Experts of a small language model: 48 experts in each of 11 layers, 64 SwiGLU neurons an expert.
Below are experts of layer 7 (counted from 0) of a mixture-of-experts language model. Rows are named router (the router's row for the expert), gate (a neuron's input weights, with its number), up (a neuron's input weights, with its number) and show model dimensions 0-127. Each number is 200 + 20 x the weight over its row's rms, rounded and kept within 0 to 999.
Before each expert's rows: "mostly gets" lists some tokens that are sent to it at least half of the time. This comes from a sample of Wikipedia text that the model never trained on.

# expert 19
mostly gets: " British", " American", " Indian", " Russian", " French", " Democratic"
router,195,215,241,192,176,234,195,226,198,208,191,221,191,222,229,202,206,217,199,224,194,196,144,182,197,227,223,178,166,196,221,214,212,196,179,186,218,190,220,191,194,200,209,195,172,172,203,210,206,247,194,196,180,181,183,184,222,189,214,183,214,224,182,189,204,217,218,199,227,176,217,194,220,235,219,159,194,192,241,189,205,227,202,179,185,195,161,182,162,204,208,207,205,196,196,183,208,194,159,161,156,202,196,210,233,201,210,218,219,186,189,234,178,199,155,190,223,184,211,208,192,192,206,207,219,165,187,213
gate0,213,222,210,180,207,225,213,227,213,173,200,161,222,210,202,180,178,148,165,210,184,194,191,220,217,218,191,207,169,173,220,218,156,240,233,184,201,197,169,223,169,202,205,185,214,206,201,181,180,197,216,197,182,201,203,214,195,244,162,166,197,196,192,185,176,196,199,196,203,192,201,215,218,227,184,180,222,202,232,222,206,200,202,198,190,197,205,172,186,206,236,188,211,189,192,203,222,171,199,212,260,238,181,183,228,213,196,219,216,190,233,172,170,213,196,197,215,208,178,198,198,185,186,205,192,224,194,168
up0,178,191,198,177,171,197,190,214,224,229,178,205,228,234,191,242,213,213,221,263,222,213,212,179,147,198,195,188,176,232,180,182,236,195,153,188,213,225,218,211,211,171,171,180,182,190,209,198,200,186,186,169,174,205,195,180,200,216,208,189,174,185,171,177,200,223,212,176,211,229,224,190,198,180,189,208,199,157,204,231,194,184,170,190,216,202,219,187,219,232,204,218,201,184,193,188,202,166,218,204,213,174,230,189,211,221,204,204,207,226,158,194,205,180,185,214,214,200,213,211,193,194,218,182,189,197,195,198
gate1,212,246,187,215,186,230,232,234,209,208,205,193,212,214,211,210,183,183,198,192,156,185,213,210,238,216,178,179,225,219,210,158,244,206,194,197,199,226,191,163,178,236,225,183,223,192,221,225,209,232,168,205,206,182,216,184,202,210,193,145,209,183,196,218,207,206,181,193,225,167,215,217,228,217,180,176,193,195,202,213,217,203,196,213,194,192,164,191,202,195,226,213,186,172,207,220,181,185,177,198,218,207,200,166,196,176,219,205,182,234,186,206,189,195,188,233,191,217,207,194,205,178,192,183,173,216,176,159
up1,228,176,229,221,233,195,202,181,200,187,187,197,203,247,205,200,202,202,231,164,201,199,195,191,179,232,200,187,190,195,209,213,189,171,236,220,177,214,197,233,190,178,179,222,169,177,176,202,188,206,207,224,210,240,209,199,198,222,181,183,219,224,211,200,223,185,212,186,199,201,197,207,196,189,189,204,188,208,212,172,213,178,194,184,190,182,193,217,194,223,143,197,187,169,224,221,218,189,190,207,199,187,204,189,183,166,215,147,226,252,172,180,196,210,189,219,160,233,210,211,206,213,187,194,227,210,246,185

# expert 16
mostly gets: ":", " :", "):", " —;", "\":", "°"
router,213,189,194,178,184,204,204,223,203,213,188,170,223,184,199,176,184,185,192,228,220,217,181,232,210,203,188,198,236,203,195,178,187,215,200,170,186,188,174,201,193,218,216,164,167,232,201,234,204,178,209,216,178,199,188,217,227,226,195,177,184,177,214,161,235,197,179,181,163,200,192,201,228,195,195,160,201,200,187,191,193,225,214,178,173,225,229,189,202,200,203,188,238,230,214,203,222,231,254,203,178,215,195,209,209,199,211,218,185,176,191,194,234,222,185,183,230,175,219,229,170,221,210,164,184,203,170,191
gate0,218,221,215,207,208,200,203,210,168,167,221,191,217,210,211,229,150,181,225,169,213,216,181,223,209,209,205,215,213,246,215,172,196,223,186,196,195,183,199,189,197,212,200,209,197,197,216,193,180,191,206,179,238,190,200,160,201,187,211,197,181,206,180,193,179,199,241,203,190,205,193,198,177,182,203,199,156,216,177,200,188,212,180,258,180,176,224,221,215,195,202,190,231,211,162,194,205,220,173,165,206,206,168,218,240,209,182,196,206,231,214,212,204,178,178,171,181,192,237,168,214,214,193,203,211,205,247,185
up0,208,174,183,185,176,219,224,215,212,196,170,230,193,203,195,171,186,204,170,219,209,194,227,179,230,188,202,183,181,194,199,212,184,202,208,192,202,216,211,216,192,199,192,189,195,175,228,184,180,177,213,222,186,238,180,205,174,230,192,208,228,203,210,221,202,213,155,197,215,174,248,203,186,176,190,194,213,202,173,201,212,186,175,174,198,235,197,194,191,230,181,161,185,230,232,171,234,187,200,226,176,222,221,195,177,213,190,228,207,152,222,188,211,212,221,182,214,216,156,164,199,206,226,208,220,208,201,232
gate1,210,218,235,202,164,202,214,214,160,199,226,188,206,175,173,203,229,205,230,224,250,190,220,202,221,226,187,192,171,169,186,205,188,175,185,176,209,184,210,190,195,192,196,207,209,201,198,195,179,194,229,213,207,205,193,203,187,216,194,212,158,162,204,203,196,206,208,214,236,191,190,195,191,189,197,205,215,179,231,182,168,207,207,144,216,208,223,177,188,206,211,197,223,167,222,156,223,195,212,199,245,203,235,189,182,158,200,210,204,216,201,200,222,194,208,237,207,170,180,237,224,210,195,187,226,190,192,221
up1,180,179,173,166,225,180,199,194,215,201,201,177,207,203,212,203,203,136,174,186,175,194,183,204,206,220,206,211,205,219,238,221,186,250,225,197,186,187,205,207,222,196,172,218,171,184,213,163,192,203,167,204,141,199,235,216,197,226,187,189,231,170,194,217,229,189,173,204,203,211,194,221,221,196,213,209,195,219,202,176,233,192,172,205,207,185,168,214,211,192,179,188,192,224,230,181,223,204,214,216,144,224,217,199,210,233,207,201,195,195,232,197,213,198,165,185,214,198,202,203,210,185,186,207,182,193,192,195

# expert 27
mostly gets: "″W", " Sir", " Don", " El", " Ol", " Col"
router,214,220,207,175,241,186,182,172,196,197,207,199,233,210,224,209,154,175,162,165,199,215,216,166,205,233,224,197,181,184,220,210,197,227,196,242,198,220,173,185,190,192,220,218,204,205,189,193,230,172,217,221,173,217,219,189,180,212,190,201,215,184,180,206,207,214,211,198,214,210,162,175,177,208,232,171,196,187,223,198,200,194,197,185,198,203,163,242,196,169,202,225,188,196,202,186,197,233,184,198,172,219,174,187,195,243,215,211,184,197,218,189,209,189,186,235,206,208,188,238,209,220,222,236,189,174,175,184
gate0,209,202,187,226,215,208,187,213,209,156,231,191,205,186,201,198,171,200,194,190,166,178,176,187,210,198,250,189,205,193,214,243,180,210,197,227,170,175,240,216,196,235,232,202,178,200,206,206,188,185,223,230,216,213,188,191,170,219,189,251,220,207,226,179,165,214,223,177,190,151,199,216,190,218,196,198,213,205,196,183,231,203,198,196,216,208,180,183,204,197,215,193,184,194,180,190,177,179,201,179,196,196,224,197,227,194,210,206,149,179,220,212,202,220,204,203,154,194,186,189,233,200,201,188,190,150,209,215
up0,228,190,180,244,194,220,193,229,193,149,195,234,218,189,191,189,202,185,181,213,187,181,183,203,236,210,222,217,198,210,203,184,182,191,196,184,213,169,200,243,204,199,222,204,176,198,216,198,169,186,217,200,202,237,191,230,157,185,177,252,223,199,173,220,211,204,254,193,225,216,204,191,184,212,223,159,212,188,202,201,215,192,215,212,206,210,194,231,203,199,214,214,219,200,219,177,185,208,209,188,192,205,192,151,224,211,207,205,207,190,196,208,193,163,180,194,144,212,195,199,201,172,185,216,196,194,171,186
gate1,144,197,201,218,208,202,187,206,167,186,181,214,175,218,182,203,206,207,233,199,183,192,223,197,186,190,186,186,171,218,214,211,234,177,217,205,220,196,192,208,218,218,180,230,170,191,204,217,200,208,175,232,205,196,198,197,195,188,228,216,236,168,189,207,207,230,199,199,166,185,237,172,218,196,175,189,196,171,188,192,179,185,204,206,208,217,211,185,182,239,194,179,197,187,178,168,239,191,210,189,180,166,203,182,157,160,203,236,186,208,209,220,231,195,170,193,184,186,227,233,169,184,197,217,213,207,244,211
up1,191,204,202,202,199,201,219,191,183,213,166,217,215,234,183,147,195,201,215,221,227,203,188,200,195,217,197,182,180,207,187,227,155,191,159,232,220,235,204,232,197,186,193,190,195,190,178,195,212,222,209,189,177,216,193,224,187,233,219,168,218,216,200,201,178,188,184,189,225,220,229,150,203,194,185,177,197,199,205,191,183,226,205,181,198,188,203,207,224,187,168,207,235,193,205,215,221,191,181,209,188,192,210,196,209,233,190,185,190,183,236,181,168,217,196,178,238,214,175,209,221,173,207,171,214,234,183,253

# expert 18
mostly gets: "eb", "ig", "umb", " arm", " mot", "oss"
router,233,205,228,206,214,192,199,228,163,244,225,211,218,190,193,220,188,192,191,175,167,179,173,193,216,228,218,220,234,177,206,188,188,224,195,224,223,201,193,183,192,200,185,211,231,206,207,172,237,188,199,211,202,211,230,185,199,168,204,229,230,226,193,204,183,227,216,224,195,225,204,186,204,186,218,184,192,186,187,220,206,165,180,192,183,197,170,245,196,191,234,167,183,205,221,200,188,225,192,190,230,207,179,195,184,205,225,185,229,160,188,193,173,168,214,196,194,203,172,176,210,190,207,207,178,180,161,172
gate0,205,230,210,173,201,196,227,151,198,165,186,196,211,190,216,205,216,163,199,206,220,179,241,222,202,208,205,195,173,146,243,183,229,216,199,197,174,230,191,184,200,184,212,196,181,221,178,188,175,209,218,175,206,186,192,161,233,186,229,206,211,188,165,213,242,195,216,199,235,223,222,186,225,197,198,185,217,202,220,178,197,197,163,210,215,186,209,229,189,176,207,190,195,235,204,202,214,180,197,167,168,188,189,180,201,226,186,195,173,204,231,202,196,194,201,178,225,204,198,198,201,181,164,204,177,186,224,203
up0,158,217,186,233,208,183,182,202,197,254,196,171,210,229,177,212,197,225,173,204,187,210,216,182,200,193,181,203,230,236,162,201,206,174,229,190,234,159,190,232,199,203,218,198,189,180,215,182,174,223,190,168,214,217,190,229,204,188,170,210,186,188,239,236,172,202,202,214,194,213,191,223,180,217,225,190,189,186,180,168,198,209,201,195,188,185,212,195,220,191,176,201,227,212,175,157,209,241,204,195,216,216,201,199,194,226,233,201,183,205,173,201,188,175,200,214,216,225,205,200,211,189,231,176,219,165,193,212
gate1,218,211,198,214,199,206,226,194,222,215,205,167,205,231,235,178,222,214,183,189,196,215,221,205,246,216,238,206,226,149,205,203,184,196,197,187,169,220,208,202,200,202,179,166,192,180,172,208,195,142,209,213,215,197,215,210,205,210,192,161,196,225,231,189,222,202,220,157,201,185,209,221,185,206,197,153,146,188,201,169,191,191,207,206,204,184,189,235,201,205,176,208,202,167,196,193,193,226,194,198,219,215,186,194,231,220,197,177,192,233,206,218,188,183,217,192,142,194,184,204,208,192,193,193,197,182,184,203
up1,204,194,198,179,179,228,163,186,199,173,200,209,192,180,197,237,224,220,148,209,216,194,174,188,195,188,200,208,188,204,212,235,230,215,227,225,224,196,200,199,199,172,222,198,212,189,194,182,196,229,215,184,231,197,222,206,192,212,211,184,175,174,159,239,146,182,196,198,199,211,226,185,201,221,226,230,190,199,192,242,192,176,207,263,181,170,229,183,167,205,200,191,169,226,205,183,180,232,181,215,189,185,199,200,181,215,197,203,196,209,169,204,210,191,205,198,212,236,224,196,211,191,185,206,201,198,178,189

# expert 39
mostly gets: " was", " be", " is", " been", " being", " became"
router,203,216,201,225,177,179,179,240,208,187,215,194,192,204,186,197,183,194,201,174,228,217,232,240,199,142,202,186,228,193,231,202,183,184,183,201,187,204,214,220,211,210,250,190,193,220,230,202,211,185,215,203,210,171,185,236,198,189,198,200,165,149,199,209,216,230,219,213,183,194,195,182,194,171,176,177,217,178,188,208,168,210,198,166,235,167,216,198,213,198,238,189,189,194,207,197,223,196,203,232,231,197,221,181,194,243,189,226,197,196,188,221,181,198,189,204,181,235,201,181,167,185,179,194,198,207,217,196
gate0,183,240,190,203,203,182,211,216,199,173,223,225,204,210,202,192,215,180,212,223,205,197,225,166,209,212,216,234,225,219,179,188,212,198,209,192,176,208,170,190,165,199,232,176,204,212,191,201,173,193,194,160,196,221,176,228,214,210,200,181,196,196,193,209,161,220,197,214,168,208,201,186,164,216,186,181,197,233,175,192,197,216,183,224,198,182,231,200,197,196,206,259,175,168,166,201,210,195,225,230,212,216,178,190,195,196,217,168,177,214,151,182,210,204,204,184,195,176,250,207,174,217,205,179,226,213,211,226
up0,201,158,251,210,190,212,146,164,206,217,212,220,191,177,202,217,189,198,196,175,207,198,172,214,182,215,188,178,169,166,214,194,194,178,164,192,221,189,222,208,218,169,192,199,205,192,196,219,206,182,211,238,177,214,227,207,177,197,206,215,195,215,219,177,224,199,192,237,215,217,229,202,247,162,171,201,187,167,221,193,190,192,239,197,197,216,196,202,187,180,187,162,242,193,217,202,213,191,199,205,197,172,202,214,209,217,201,220,225,215,214,229,178,185,189,198,201,205,163,220,225,211,169,207,206,183,178,188
gate1,165,191,204,194,207,231,186,192,194,201,184,225,212,202,241,171,204,218,244,214,195,231,180,148,216,180,187,187,198,214,198,185,215,210,205,165,199,211,202,199,167,176,189,153,232,201,189,197,197,217,238,211,167,179,224,196,212,164,221,203,194,207,178,218,241,198,240,207,196,161,228,193,224,195,197,203,196,209,255,221,186,208,169,200,214,224,235,204,178,214,177,164,216,226,202,205,185,199,187,172,200,184,194,199,203,199,198,209,207,220,195,200,178,178,222,202,191,184,220,196,238,203,185,222,190,185,207,208
up1,150,219,211,198,200,234,202,162,185,162,197,212,208,198,229,188,185,205,246,174,212,197,203,204,208,204,189,188,230,220,209,204,217,199,232,185,212,225,179,228,208,203,197,155,221,192,206,201,213,206,234,188,189,200,171,195,182,178,209,206,175,216,155,217,215,213,251,188,233,171,213,175,174,204,236,177,204,210,239,210,198,178,171,190,200,247,194,190,215,183,191,173,205,203,190,204,206,189,175,189,218,211,180,188,178,177,207,180,221,198,211,190,193,203,209,227,197,183,227,209,229,189,169,208,229,182,185,188

# expert 31
mostly gets: " Haleakala", " professional", " competed", "left", " playing", " tennis"
router,198,236,197,174,219,204,198,202,202,188,173,218,192,237,209,211,198,233,181,214,202,212,196,178,213,216,184,200,199,234,188,180,174,199,218,206,163,222,215,238,184,187,210,173,176,223,208,189,182,184,225,156,175,192,200,233,227,218,204,178,158,189,228,195,217,191,180,198,205,190,213,201,225,209,188,172,213,208,221,223,175,215,176,210,171,223,215,193,182,225,195,167,154,200,193,222,231,246,200,199,177,196,190,192,219,219,191,216,179,212,160,198,164,207,201,219,211,186,189,168,212,197,183,215,227,238,192,190
gate0,244,229,209,198,219,201,187,205,198,198,200,191,220,190,180,227,161,206,205,167,222,198,170,218,194,204,199,232,203,198,179,183,215,185,224,188,209,206,215,197,188,197,237,206,176,179,223,174,207,224,166,195,216,173,200,222,179,181,196,202,172,196,175,198,235,183,227,214,215,206,212,192,193,187,254,201,228,158,191,208,221,198,242,196,185,190,173,211,189,213,208,231,196,179,197,166,187,219,203,184,205,172,227,199,225,201,182,221,202,185,162,173,172,194,171,238,180,206,225,195,210,218,193,187,163,220,200,166
up0,181,201,211,199,193,191,174,209,168,212,215,248,210,173,211,164,228,216,187,192,214,221,210,230,210,190,228,174,202,206,228,217,172,205,211,204,215,195,227,209,203,177,194,193,177,192,194,182,181,191,216,149,191,188,172,190,198,226,214,198,224,203,182,214,190,188,186,216,223,193,219,230,177,179,181,209,180,225,206,184,192,189,176,193,209,204,200,200,205,205,195,169,205,203,214,230,202,206,185,209,212,177,213,218,206,229,167,180,175,187,254,193,176,202,217,202,185,196,204,216,249,177,136,224,191,223,194,250
gate1,184,235,196,220,211,203,217,181,177,188,200,214,197,182,191,221,183,218,201,181,214,205,156,240,202,188,195,199,238,180,217,193,166,203,198,222,179,199,196,192,191,188,185,186,183,211,213,185,181,154,224,213,215,232,172,231,201,218,187,192,187,190,195,203,210,209,197,196,217,186,193,191,203,187,232,173,201,196,211,188,195,212,196,149,234,198,194,202,215,198,201,195,207,220,198,211,229,223,197,212,195,215,169,206,211,229,206,240,158,187,234,167,208,214,203,187,210,225,198,206,206,244,218,211,246,178,176,131
up1,196,166,207,163,188,196,187,237,202,212,209,197,177,201,202,176,175,180,206,209,200,216,247,182,171,191,216,197,202,201,196,170,231,218,209,212,214,192,216,193,183,209,191,191,175,174,225,219,219,232,152,197,208,176,227,189,219,181,243,208,213,202,171,209,165,195,226,207,135,191,194,206,199,211,220,205,194,214,183,215,196,203,204,221,153,191,188,186,181,217,169,195,199,223,209,178,175,206,199,207,176,211,233,167,205,173,195,202,203,210,184,211,194,184,175,229,207,195,232,209,191,159,187,225,179,216,221,226

# expert 1
mostly gets: " used", " known", " released", " named", " built", " born"
router,199,216,203,209,193,216,183,203,225,201,204,175,186,181,185,165,221,213,162,197,171,217,199,202,223,164,197,238,205,202,234,224,220,193,177,197,175,236,193,212,212,186,187,218,193,227,193,207,200,198,185,201,215,192,183,174,197,179,200,184,199,176,242,215,192,210,206,235,199,207,191,189,189,207,194,195,211,176,187,173,153,211,198,230,199,167,248,201,208,203,208,161,179,151,184,181,166,237,213,217,215,172,213,195,211,232,171,240,200,218,182,216,179,197,163,216,189,230,192,183,174,189,207,217,215,211,199,215
gate0,218,228,196,198,210,192,203,200,193,193,210,181,191,190,216,191,212,222,227,199,227,170,172,214,221,212,169,208,180,156,199,208,165,193,220,200,183,213,244,223,224,225,221,224,228,218,217,213,190,186,177,176,209,167,192,213,160,171,203,197,193,171,192,195,175,211,185,155,185,207,192,214,204,180,182,217,194,164,195,193,197,234,209,194,180,229,187,188,195,201,186,182,187,215,215,242,233,204,212,201,189,234,215,177,195,204,219,216,168,194,203,239,193,200,182,178,176,207,182,231,192,197,227,184,216,243,243,191
up0,202,168,209,203,200,207,187,208,210,169,163,224,230,199,163,230,164,195,194,185,197,214,223,177,193,203,211,178,193,228,187,191,203,206,230,177,184,201,206,179,180,184,181,206,188,188,213,180,210,190,226,203,153,180,198,210,224,200,190,198,213,196,192,195,228,226,187,226,206,215,187,203,237,177,210,150,209,222,211,190,194,174,179,178,225,182,194,182,202,209,189,182,180,208,237,185,192,187,236,207,208,156,165,206,216,222,200,213,205,176,213,218,198,217,260,236,238,203,199,221,208,199,158,206,214,201,199,229
gate1,200,217,176,228,181,238,195,164,188,212,215,237,199,203,214,200,206,200,212,189,182,204,211,216,164,206,198,201,226,175,206,206,204,178,163,178,224,214,174,186,191,202,201,195,198,189,204,189,196,197,157,199,193,204,214,170,188,182,205,208,185,221,214,261,157,195,194,233,187,182,196,179,170,189,182,227,197,193,194,228,184,215,206,224,198,181,195,218,209,208,190,198,240,195,161,191,169,176,186,187,207,213,155,193,226,179,217,211,225,206,207,249,218,180,186,216,241,198,234,196,205,192,249,203,216,201,211,192
up1,240,203,186,208,209,189,229,220,213,176,218,241,213,230,199,178,200,190,210,186,212,216,197,170,173,195,164,172,233,227,193,216,192,155,201,201,243,220,201,222,184,244,215,201,197,231,204,201,193,193,209,196,181,199,214,184,205,169,217,180,188,206,199,227,175,191,195,206,218,219,208,207,184,171,175,219,204,171,201,204,189,189,247,217,220,204,187,187,212,193,176,190,209,225,201,178,168,190,232,250,198,218,198,197,195,173,210,195,192,194,228,203,193,169,146,205,173,211,228,190,189,203,199,174,199,191,234,173

# expert 23
mostly gets: "iy", " Raj", "akh", " Kan", " Tak", " Yu"
router,197,228,210,220,217,233,202,189,228,198,189,186,201,227,197,238,219,189,201,196,197,194,203,204,221,227,229,206,204,198,209,175,215,180,216,229,218,230,188,196,175,225,174,206,176,171,232,150,197,216,213,218,226,184,182,214,209,215,159,183,223,211,212,203,204,191,204,205,199,182,223,182,231,199,180,198,219,180,220,166,212,191,203,193,192,168,171,200,178,149,194,172,203,205,233,178,186,180,171,172,228,194,193,235,198,201,223,205,199,209,218,176,162,210,221,204,230,178,225,179,182,201,208,237,184,169,205,175
gate0,236,199,201,180,186,182,252,193,187,155,177,215,212,247,194,138,217,196,192,196,190,228,220,170,219,196,194,221,189,214,204,195,200,206,229,195,215,182,223,211,202,176,213,162,203,178,175,228,209,192,191,206,204,198,200,199,232,201,224,179,226,211,185,164,177,188,204,208,220,233,218,209,210,193,229,209,211,218,165,181,157,193,228,186,221,244,188,194,203,217,217,215,222,219,163,185,226,182,204,191,206,192,184,184,189,224,196,184,174,201,205,241,203,208,196,182,199,212,204,206,225,190,196,203,177,185,231,205
up0,240,184,235,187,200,205,222,203,195,176,187,203,197,221,218,177,195,220,230,213,180,202,207,191,203,211,189,216,185,194,219,206,228,201,235,218,251,174,194,233,202,210,190,182,193,152,188,207,207,212,149,201,210,180,203,187,208,198,184,194,217,201,217,194,176,210,200,195,212,197,190,183,227,184,209,183,207,172,182,183,171,212,229,214,202,227,187,178,204,201,216,187,224,224,185,192,207,175,203,180,235,168,228,201,194,169,202,212,150,189,237,204,185,155,173,197,224,219,230,210,251,196,168,212,186,187,202,205
gate1,202,209,217,206,193,219,165,209,206,193,212,199,195,183,225,212,213,189,186,229,195,227,189,200,220,186,168,185,222,200,206,203,251,189,200,188,140,179,226,179,194,175,241,244,195,192,162,202,196,177,233,197,203,184,208,238,235,212,208,210,234,179,195,163,218,191,176,209,197,226,208,211,197,225,214,189,188,211,217,227,212,170,216,209,219,214,218,207,184,180,151,225,214,222,178,185,201,172,203,180,183,222,201,205,194,203,200,214,227,196,188,200,175,192,178,151,220,190,210,186,202,188,167,210,189,215,174,192
up1,222,205,203,180,190,192,211,218,198,159,197,189,199,236,193,211,208,168,176,208,198,206,216,203,234,181,209,203,228,163,183,211,199,230,166,158,178,175,214,199,207,204,233,168,220,248,162,192,211,170,193,211,219,239,176,239,193,201,168,203,197,196,189,169,169,217,217,208,214,232,219,184,177,202,217,203,200,204,191,192,182,195,223,214,180,195,184,180,203,213,179,202,211,197,171,169,217,204,204,190,223,268,185,216,192,184,195,209,211,225,195,171,195,183,184,171,199,229,214,198,210,207,226,189,222,201,202,194

# expert 13
mostly gets: " for", " —;", " towards", " For", "For", " allow"
router,185,208,187,212,157,191,226,199,235,179,181,181,198,189,208,194,223,186,172,225,184,207,165,164,188,216,186,237,210,181,204,179,176,191,224,179,198,201,162,177,199,193,231,168,188,211,197,208,212,175,202,191,190,192,177,241,227,175,223,206,201,198,218,184,190,181,207,194,189,177,234,186,207,203,165,199,207,219,193,192,205,227,169,174,191,215,229,232,199,224,197,201,221,218,208,231,212,192,215,258,209,185,208,186,176,176,218,209,188,231,217,192,235,206,173,203,234,224,191,201,180,221,225,175,222,223,182,194
gate0,214,208,208,227,234,178,189,206,207,197,215,209,195,184,199,251,177,194,188,194,207,192,213,196,164,223,198,209,223,157,210,170,186,203,170,195,225,199,169,181,232,180,172,205,210,188,197,193,200,199,164,201,223,230,185,192,214,186,181,192,211,196,221,156,204,211,208,170,204,204,197,232,191,174,233,189,211,165,208,175,197,183,208,208,239,225,206,200,212,183,182,201,206,176,179,211,211,221,226,224,204,198,201,177,192,186,173,253,193,212,206,170,251,212,183,204,237,204,185,213,228,216,230,185,210,204,203,241
up0,185,164,215,230,197,170,200,194,175,217,194,201,185,206,187,205,173,233,171,194,184,204,206,179,196,226,192,182,233,187,213,215,200,218,172,206,224,218,186,146,189,196,196,222,228,183,232,214,215,185,189,195,185,198,211,160,221,242,205,185,238,199,224,198,183,206,208,143,192,205,196,209,188,162,207,188,226,212,231,166,203,190,219,196,217,203,195,220,228,179,181,215,161,195,209,185,217,226,180,210,203,207,202,163,202,237,177,181,200,206,194,188,215,191,193,207,211,217,188,209,202,231,230,157,211,211,231,210
gate1,189,195,194,223,177,231,193,171,188,215,206,191,205,183,189,197,210,196,206,186,244,179,195,195,230,190,222,198,210,213,226,235,173,224,206,201,210,173,200,200,186,165,180,202,166,196,202,223,198,194,217,231,201,179,192,191,230,207,218,240,241,171,191,192,234,231,187,207,203,197,175,203,197,150,172,179,165,194,174,169,199,192,189,194,163,189,217,210,209,210,210,202,157,229,223,194,194,172,169,184,186,213,204,192,227,202,172,203,219,188,217,192,225,188,224,242,209,181,195,210,168,242,199,192,224,192,204,221
up1,201,200,195,223,188,215,199,176,216,182,214,200,230,179,164,226,188,185,209,202,218,168,211,193,258,213,184,189,189,195,221,207,182,238,192,182,207,198,230,213,208,185,175,212,207,236,194,217,215,197,222,215,215,178,161,185,200,240,198,233,258,186,221,206,209,211,193,186,202,202,197,213,190,169,154,167,184,198,210,185,202,204,189,200,178,201,198,206,212,217,198,204,161,204,233,184,195,179,192,197,196,201,194,189,225,191,188,181,208,199,229,166,218,154,219,198,220,185,165,205,149,198,210,182,236,200,221,209

# expert 7
mostly gets: " Mar", " Nov", " Jan", " Sal", " Jul", " February"
router,240,241,220,223,234,187,211,206,181,213,235,172,199,187,241,189,185,178,190,170,175,201,185,167,238,223,213,205,212,160,192,178,166,191,226,195,202,218,188,197,180,196,216,210,215,183,165,207,186,201,217,225,189,221,191,211,195,172,183,213,208,205,174,213,196,178,191,197,194,191,206,210,232,234,222,165,186,193,191,213,204,185,183,205,201,196,172,196,166,172,183,215,206,189,216,204,184,211,202,203,212,206,192,167,186,237,227,188,226,210,203,235,181,193,196,250,169,183,200,205,228,186,194,235,209,165,183,192
gate0,227,220,225,211,203,218,179,226,212,174,211,236,197,228,222,180,206,235,237,172,198,170,196,156,156,193,201,209,182,198,209,186,154,215,204,208,211,214,191,211,185,198,215,206,217,194,202,220,191,215,160,215,194,199,173,193,214,209,153,202,250,189,199,174,224,222,204,218,211,198,167,166,216,203,169,195,194,243,184,198,192,209,231,183,205,181,198,202,188,202,195,202,179,183,210,229,178,181,177,206,223,205,223,183,224,204,188,183,193,218,212,179,210,220,211,210,195,204,196,210,202,177,162,176,152,190,195,222
up0,223,206,248,199,210,219,200,232,197,214,202,210,193,240,224,214,175,228,233,194,227,192,208,181,214,204,174,193,166,194,172,209,173,176,162,202,174,201,195,196,181,223,226,189,182,242,207,222,165,196,175,202,162,238,198,234,188,214,181,185,223,212,215,177,183,221,184,201,188,188,190,189,227,199,186,197,213,202,182,237,223,219,224,214,199,213,188,172,217,212,175,191,155,187,201,228,210,198,176,208,199,170,179,165,210,191,200,201,207,205,207,202,157,208,199,240,203,204,183,210,210,215,165,201,196,205,210,230
gate1,214,205,197,253,200,224,203,201,192,180,213,227,173,220,213,198,228,214,201,194,216,234,206,200,174,204,209,209,193,220,175,198,205,198,183,180,189,192,193,237,180,169,198,194,203,257,191,183,167,187,231,181,175,202,201,206,210,183,162,194,216,197,172,165,183,184,211,236,201,208,229,213,161,173,207,190,217,197,202,186,216,261,204,162,224,192,198,181,199,195,193,204,219,201,222,186,188,198,204,165,192,197,170,225,236,165,220,202,211,199,203,201,180,173,220,200,180,206,197,222,175,191,184,213,211,247,208,188
up1,179,196,220,154,215,188,188,156,181,222,177,207,234,172,199,219,202,187,199,215,186,191,218,201,237,205,202,157,208,193,218,207,180,217,188,221,202,186,202,200,207,227,224,181,203,175,183,166,239,187,213,177,201,210,190,220,220,190,215,224,215,169,203,220,204,180,193,210,190,211,163,215,219,208,251,224,214,184,181,209,195,176,195,217,167,226,217,202,194,226,187,163,188,239,210,183,205,172,182,195,224,183,201,201,169,216,206,213,175,213,163,187,186,216,218,196,194,207,193,258,205,213,204,202,205,172,173,194